Weights of a small mixture-of-experts language model, trained from scratch on English Wikipedia.
Experts: 128 experts in each of 19 layers, 64 clamped SwiGLU neurons an expert, 2 picks a token, a sigmoid router.
Below are experts of layer 9 (counted from 0) of a mixture-of-experts language model. Rows are named router (the router's row for the expert), gate (a neuron's input weights, with its number), up (a neuron's input weights, with its number), down (a neuron's output weights, with its number) and show model dimensions 0-127. Each number is 128 + 24 x the weight over its row's rms, rounded and kept within 0 to 255. Numbers have three digits each.
Before each expert's rows: a language model's description of what the expert responds to; "gets" lists some tokens that make up at least twice as much of what it gets as of all text. This comes from a sample of Wikipedia text that the model never trained on. Tokens count by the router's weight.

# expert 58
What it handles: Middle or final word pieces such as we in tumbleweeds, pe in rope, dom in seldom, plus sentence-ending periods and commas.
gets: "==", ".", ",", " away", "we", " well"
router:172126159084106146081058150182143123124107113116131120144119193163113128112134165170097118100133139127117102128114100112132139113124111130129086127144114143116173147141142112127146130161096126098092131124153135133084106156120110156117104106130153125173162111129110146131116130083098156136120129142116162139135131116166099096105169102117125127166133145129127116112102087187140148130142
gate1:141122119116118128122117116139115152106168121137115125126127166144108130163123132097089145087135186160107112106107167103139160071152164107178132121110121148073157115151122099097103154126112111108134135163123113126134089144159121106118155116140085110169154106158149108134092117106068109165136123149173151162119117135136129139105137129098153140125124150147144115086156136125076149102145
up1:151101109125119131129098129148113127093159121129144107146129148141118125182168119117100163078168150132092133112140152119164161086137138095146153110102131122088162143146128102139119124127142127109113123151119126120135049138115125108097172130146094122174148103143157127146108076099066120160111110133157150186147124124146128134142150108108150118120108130117163111114149122148098153087149
down1:144145122122167157110125111154083127133127127122148104138154104141136077125143132140180103129127104156149108173141101160137133115119154114124082116136119104090052132099118153104138116113153085170111134141163149156111160142092136186128104114113119127166141141096156142155126090133149179113154110137099122116132141103149094142111104135131137134091117146106133108165132112074156145117127
gate2:133137124110154085126114109125129143184144114128127130118146132134116130107120118149148122123081107156126115168130098133087119122120113133147114152113104161154176146104112161113104118110109100104052144101114138111075090145117103143113128098096157133156104129120148136163126179102136171147172129124123160110142141122116121142155136099078132112099126135124199125096133141175171139133139
up2:121143128122114134140134082149149143185096132126139156151135097119140140175121177097115131146126107086109121128151098156136107137108106137120115119104146154134128164168141113107155150133126144107068152070129126116100122122094115153121161084194148133097132152138150138111095119138124135111172136117130130093102137125105171180171137113152110094143131105089120110139147101165152104108119
down2:096139160135107107117188134114122169124122112101070129128109123128122139117125126129137117130136120149122138123141134100065149077141129119145123101082108136127137085144147142136123153147157133163087134141137099125136118101112124126104095115121155154099164143098115145142128124170128199164102174125122172130122137117100077175118110118097117155127145135160122143166154159166131129088092
gate3:097138161089108150127127159140082145143141123118088125142145147121175131107135148135112151139146089125118138172121133151161135111143137115134113134150120124095150167139162139089128183169069139117105108126130131128089147114184151130117084144132100106141154133122153156101133110116145118152122098128087148173114098133111143122088126138101141183118126076082120094153132116095103112153139
up3:098173144098133116079151147134059118172142146146086111131093146140125163134112176156111154148136099118086096092138130185142104120121133130106110127153106136125127152137165130083114183151111133144119158122138122126085166151175111121081092116136140088138135130104166140125150105124131145138127102126119141134129096093125146143099136124124153156123113088135085126138146154133151118152115
down3:071112142153160121102093099127140163131073098106156141148117132121170135163127139164175082087150115124155100128168143101132106168128122136125120128098125135160118119123145107126108127109121108151137120116111137135135124157145118124176153085132133154096130145149143109138125098168112118121171136155120090081124118122110128105132145179128102121125073111126103141126112209150120120151118
gate4:138147115106143148138104176131140124168132180113155128124111103110144147088146149122120096121111117097094154141102131141159140153117136151097123127134143082141154134153096125094157146170108108065146144147073137109072100136114121081134091125164103148183169123094110119128118142114102102137148178131120117192129136136134124152134108163108131150112154123145115117102106136121142129143117
up4:147120146125140154150119170140122147166132204106154136134145104109148153125122118137122078118143103079107154125111139142119152149129133133092127116128140060153151111151105119067152122155103134077150124128092135106071093144115116088149104131169117132177155117110118125154108142117108105151159154129107087162119140109138105173129098154104149114139157128145111122114125130141159140126123
down4:126126114143161126107125127099122124119174119114136140166121134107113171097111072122122184144095138106135124116155097126116076118115143098136122127173106162134151124124135175096106093137153188133165129178145090143128118095131165158128125109152114166133125089131120117155122131100126118141098130118132099114109120167144142092156158135126122212149112119101120128129114120082107143110134
gate5:113113133131118115100100133141159164112161110122076097155118150152150096119111118142119117160113115141136150141156104139111178103130164156150127104125107152117170142126123106162099151170153118106102129118130133148100129154104083111117136146139148203136114160117124111104131151106072126082102139132121155094134145155105159141142171086141110119124123128095100117136102068164155146126148
up5:134099115136129118109116141183149131095158128125074125146129154120156082119130120136129128129106107123140169106171086137108158096155143125140129131131131163117131158141121087144110160166139141137118132107138123153085108147108093115120119116133118234124110134151128113125117152128071154081119122096129153119134140164129125122125142085162110108157152123141103131151085074136145138117151
down5:083165131148125115121136087144108136101136143121124092176124129123161124148091117114155122151160123120145164122139116140153152118114122157157120097152110139174120139155105112115093146117126137097141137071170153116093090129115156174126159149125136160128137127128083118091134082076076112154143143153128087117135122174123128178102144131102127147117082142124132120164075135116127124137135
gate6:121159164110161129134129095094141117100097101125123139102114135152102158123107126127135090164162088113076107127136154123135168122081149061085146127146153147113158147128139139099099113134106142101149129162159128158114104128164140124190086140117154103160165122181144138084134119110082115145111138155127164164140152109114140126083147117105133136145140111131125114138103129133124149134142
up6:135073126193129145080092163102139094156103106114137101187116125149169135130133147152077116106076117174144107117131111124133101128139118147179120121154150149149149133115138121138137152114153113124126088118155109137114132172133128156089135086152099128125150133119145142126138141121152109098124123144119119129162118119097117179131105096091126114090119187098121131128170144125115105132141
down6:137181147149098091152133142126116147139166124140139135128126096114089136130146105105164093133125134140133133133122155098100117141144192149132109113146165114121134147104103117153110118151121118078151131145126108106143172151150127084116083113094136132137125123143121113158123169141105106158161104088106142142105126130121155150069148151104161132117055135089113149108101079150143148147164
gate7:112143121142118109163078137152157156105123116139103156150170118139105138140102147152162137094115087132148130107110163123132164148103151123164082116100089111130121144137142116123127133161132165111110126148099114152124146184145166090089111097127109115116109106124070087130090131144131136153116099174088132119150155100150100117142098066151153134135116134129174156129145100125147134142149
up7:124136120125122108188083112168145151117101133091121150144158105132138134095108143159150119095121091144139141116108167123123158149093158085154104132114165116136109126141138127143126127152162168158104105153111112165113149177136119118068108117122103124102107097123116083137114164129107150162102093153113139107098141086117120114156081095163138141159112129124156174150137125118151155150135
down7:114154121127150119137113088141119125135166122099139126138115088137110125107128111108155135140138116159169124094131197110096095122110146130136168139117108122125134112136098125112099107117110151112139129137112099121115131101201172133129155087133064148082113132145127163131132112110155134136129135146150103113132139205106113130136141144109116118207111120147148126149113077129108169156126
gate8:165099101119190120111130111074121109139143141150124112143147145124137153130088138137117135119117161148144107135146144140096130141142106116147132095131108179135120134139131098125150141127153182096126183114128109118113154149111124088152174102101074139155085097135120122152091095142135123141074145103169120139172117075111112139171125105152141125130119111130131136116144087148080155150118
up8:119102120105189129090093125096127125114136145122131131160144109107130143135110150111109126148104139155168123138114150144110132154131126126131130113129129141153107146136171111130111143114164169112168159137112091115128133124115106140139184092131075146205103124126125122155089093131162116153073129102163125137144133078105122149143127113162166089142115116111099120137141095122076162163111
down8:144170089157083113109127182129140092106154189140114154105133131109104174136122111128131138171171127126126131157115111110156127123119140101144107115119098068128131143151131136111129150091130125167155120156142155159124102132121142144116085124152133130122117101164096144104159069132139138081125144090129094125124101109115100161151132127133097125107151126131117159179149092102165143116106
gate9:159162114118125093121097171180138122126105120135112180136108153159091151103111171125116104082119112097179188112113119127142087103170131150106101125125104088055129131165157152145139134134092173137112157145138129152089116129144152116105164117133122154136119133105123150123122112117137161155104126113138147173134141152119124100114141114143152113132101129115113128131093086145147132114106
up9:137180116134112104137079175159131117164120110138133158129115163164102126098098190136087119105129092110149174105130104113139103107138129165103105135123120089076144107145156144127157124112106141148121141153153122155097114129150159101103170133127118148134115128121145128121128095086146167155087137114131146164146162155125103091092160106136157130136108125146095111142115076145142121107120
down9:117153100147148104115120124148137118191127163114137098103112132132133142130075079153135116163155081157153152093160087123103120153124149119129150092089119159136119101128161148142111144133116152101138140129156139142130101159123130159072109136167116122146132109140135110123121103086086159126049120156131120089120139142114135156163125138135138102151067137133124157156122136142125155105137
gate10:138136133119180148140136195106149126076105139133114113113126138161094110097124138131147142103132143163085126117123145139091113114165128143140125129153179123135122134101149157102090121157126131097136117090096111198168158141169113102127101137116137107147118139129154127176125108109114108104138141150122102111078115111174148080106110134109096119153159107153129142124113113109123183121138
up10:104155108130144147089113164100143112101189094144123102115121113155117147090149167135100143104120120153108114155113155153149133162117119126160156130103140145109120094138133149133103145136083114099120089158098120192141135139162172119103127105150115141179120105098120159135131123134091140090111100124113120138115162102115132090112153185146138124108128065128133168135137097143152146135123
down10:158143117087166109119126122111108084130141130123117116127097124142088112157141154107117144137126156159096146103096131131115136139144135124110110149149078104112160097136163138105134105133137121123160126157127167140118151154106152145088113091144120140173159148126113123125125127193103092179107151078127161153159098132126107103140155064147110078154152112133126144111095157155138158115100
gate11:133142147173151133099130150109152128112157158160096104055119147171132156111097167140129140115102127116113099133095157123122157141160119150157103099155143121132126129101116143129152134144144101120104115152164138137121125128147147116112120147082154120119135092130114165106070137087131107105119124109104172161135112155146129114158133183127086164129110108100115118076101090155106152160112
up11:154156132179155141125123155115145131127155112150076127051114124163112146121126125150105140128093137119118128091069152132117155136125119139144092105144138104134110134114121160157152128131126119119111106156128148122140129120168134135107148148101146128137141116109156168125070143095136098121109131116117158157126100154179124095132117186144061161141114103114090125102088089155133140150147
down11:098161118152147160044141116109119110147103164159146146127130128131126106100128176098094133096132126186102154144142121102112149106152102125127145166124141113183139096170068123114090091129132144120140137159128136138094104108113144162110080137113148122091148150130129170117166144107110143113116118113105132106114124122166128132137114138103080116142152123160144169147121131132123151109144
gate12:131153124129090124121097121145157137132162152155121102161154126096102144086132117147139129107114108137121113148108143144158130115170076110145128121141151159120129148105132132118164153137162163128108166094084164129086134150126141129128134086138124138172148121108107133099117072098149109139159132133144060096157163154132152150148085096108155117167134128085093120140091137139080123142128
up12:132108134143125097064134132121120132150134128118144127117129141144121105147089135114099110174148133128129067147160119129162104153149128168148153093144152125106140131117113125173138143178145165115154109110146130113137101103126173124179108116137111114125089104072103152151136133157115143107114105172096115124150107129148155129090132106122129162147140150071092113095158118105173158141092
down12:103112104135086131136179150131140120132124148153146175116135111163112119117143114120130116141102135146156101100089119109176142140133110151138083117151134178123111136169167150131122130138127142123156054134117129115115128122171126131169093165127114090145116100120123101117128150115099101130091142132116165120128100120115108101109180140152169117132092126116131178165118098175079102133106
gate13:149158107134106128123083111125089150108101133112110090147117158136142127137119155137126115147120118124158137123146085085134169142151053141151198125133128106118154144102137168132125154157114127128091098136145128095075127161153088132112069109123132106126148131147113118116087131136170122121141159133094119141162131119142188109118145132129126116111151117127142146119104144161133121194105
up13:153173115132131095117097133143082131108099124100127112162122137121133142173125109138125126149123122106173097124143079067132151173152086129123156108126159119119160135100146146145143171139128148117101101138117146113085136152133098138082090137127129106126152146120115142114108121135155130118149167113102125148149100140128179062147171155132123097103135116113108122113110154174144113175096
down13:113117139128137129122170115148087111097118138151097116107119149131149114148164121126107099149126133161099112120124128118130074142175160122149078129130091130105107152145126165090157145134109110080141099108176153112202145127094113147102105155128120147148117149120166144171157171104152100096119128106123164169146132124168115104148145107114148149104092103132115128125120117140084149126114
gate14:122137149149179142123113112130128132115104152130122102156091106138128154129130162080092174145136134155115132129087074093146137121120170136136111161114113131100119144132102127103114139160068133103143133121109121138107149100155105092132081148099109121145093115113160149177135153100111144113138138181121116148114094141129111100150145106135124173105153093125155101143134172147178172148115
up14:110144141148192146117117105131116129129099131150134116165097102146132153145161191096105140132130106161119126114099097085126126146131157133149106152112121117106138142146087143136142129141076119104154152111118106116090142109155115106138089136098113147152082105122128144171125145098096144098144136194128124141122098114116080106165158085114124144114129117130137098146172166165163140146138
down14:080116132147150133145128152119109136113140138136138136076133131135092086123134131137125146136123174139137127139158160123098078107105134128141144165119170120139138122127140163076141070097144151069115146126155149150141060107136129166106138129114135133122102141181126131071123118110139129144126113086155144134152140135135168148079152116137140166098128100147108127126111175116116129127075
gate15:123131144153098096128102145146156148080178126125128101107127123111130153095142190155099145117150138136111126123147127154179152133152140115096094112103151098143103100121151113141127124135138109119112178113146152083122153124187122084107075145156128086136168105116155093181156134147119094114109108099114160113136121121137096123115159123125108111130102184167120136135120150124116119117112
up15:149140124121098144123114179143140132089157142125116094148128127098152111103153167183115158120112124126122120097155123122151117121164109128134097140100112083132102108074152128125095131138159116089138145136144174140113140105164111120107066111142171091137111123151133134167174156116119138133106131117134163161142130116130136129124159136170104118166076165113100125074104128105164128108106
down15:130160122117127124151145159094080142162142134135160164116135096110149130130161076168146123085122106132163124087108143128078153135119193150163116106139094069093128120127132096123122171103147138135129113130115102167152140117121170131139126105132108133168139151125124132129126115181141118111120161097128133127090113142126124073128144130136086092130125114140122162099175127120090155117137
gate16:184126123103125171122099081149177127160157079118128122112094131133092092175119095159108105123099120153129138146134111110116144118114163155139084128145162140151117117108150113117106141131109125089128135114116143152130143122123130127130165116146157120154113152101098119129103130091115078113121146181103174158120188072111129128153144114127152146133110171130103149105157103141162127121123
up16:175169123113136132111126088127171125122152111113178120137118114136094123089096091116077119135105101178099112146099105132136126134122177129157082144152130126145104107145112097129115173156112114133105121126140152163119135114130139097119148160144155121181124132099119108140106138078101097148129145181108157149157167077093107107111144100114127134146096116148131154139142123133152160152135
down16:149142068148176120136144107139120143126128115146132147114148155114120154123100122102100119116118133155189154138171123111126093085104161138122129136130125147141106162112145118143150152079140095146134098135111109141119126068124152129128142136119148103158107150160113093100097111109101128142125115095094136129119181071104112145166174118123080141108097164154117148140165117167148113132151
gate17:134095102167117144108117109154137099174113116161137112154140133112128148147175117169077093148126107135175146121055154116150101140134123159175142099157124167128132172135132128149130103114087113152078080144150125121092120114142096129084138133123113103135145115128106128104119165118121110155151118146106121168161140080137131161131137088098128118128144126147128123142159134110115135101092
up17:129132132111123096113118134119117131164115157107146116150127173158131131138112103087107118127115147160133102112159130126111145143143164082142106170106133111145091120140123147128107142132151119085215160114097153093107120146087118105152139093088132154159120058129139170136150134156179118131109149143109123114110132170139145124134072136120132147139134162123134116083137114086154113140126
down17:110160136108124108062127112092157149116136121165152094137116143138141108162109078074091084181069114151093137109165136093117148137153143087152113113130140130108110148135095100152112122127102108100165113122090151142116172119141121176150096142116135112148155131119115173143132115130158148107123125172142125160132146140165152139124108151112144153175134114129105120142131133110128118133107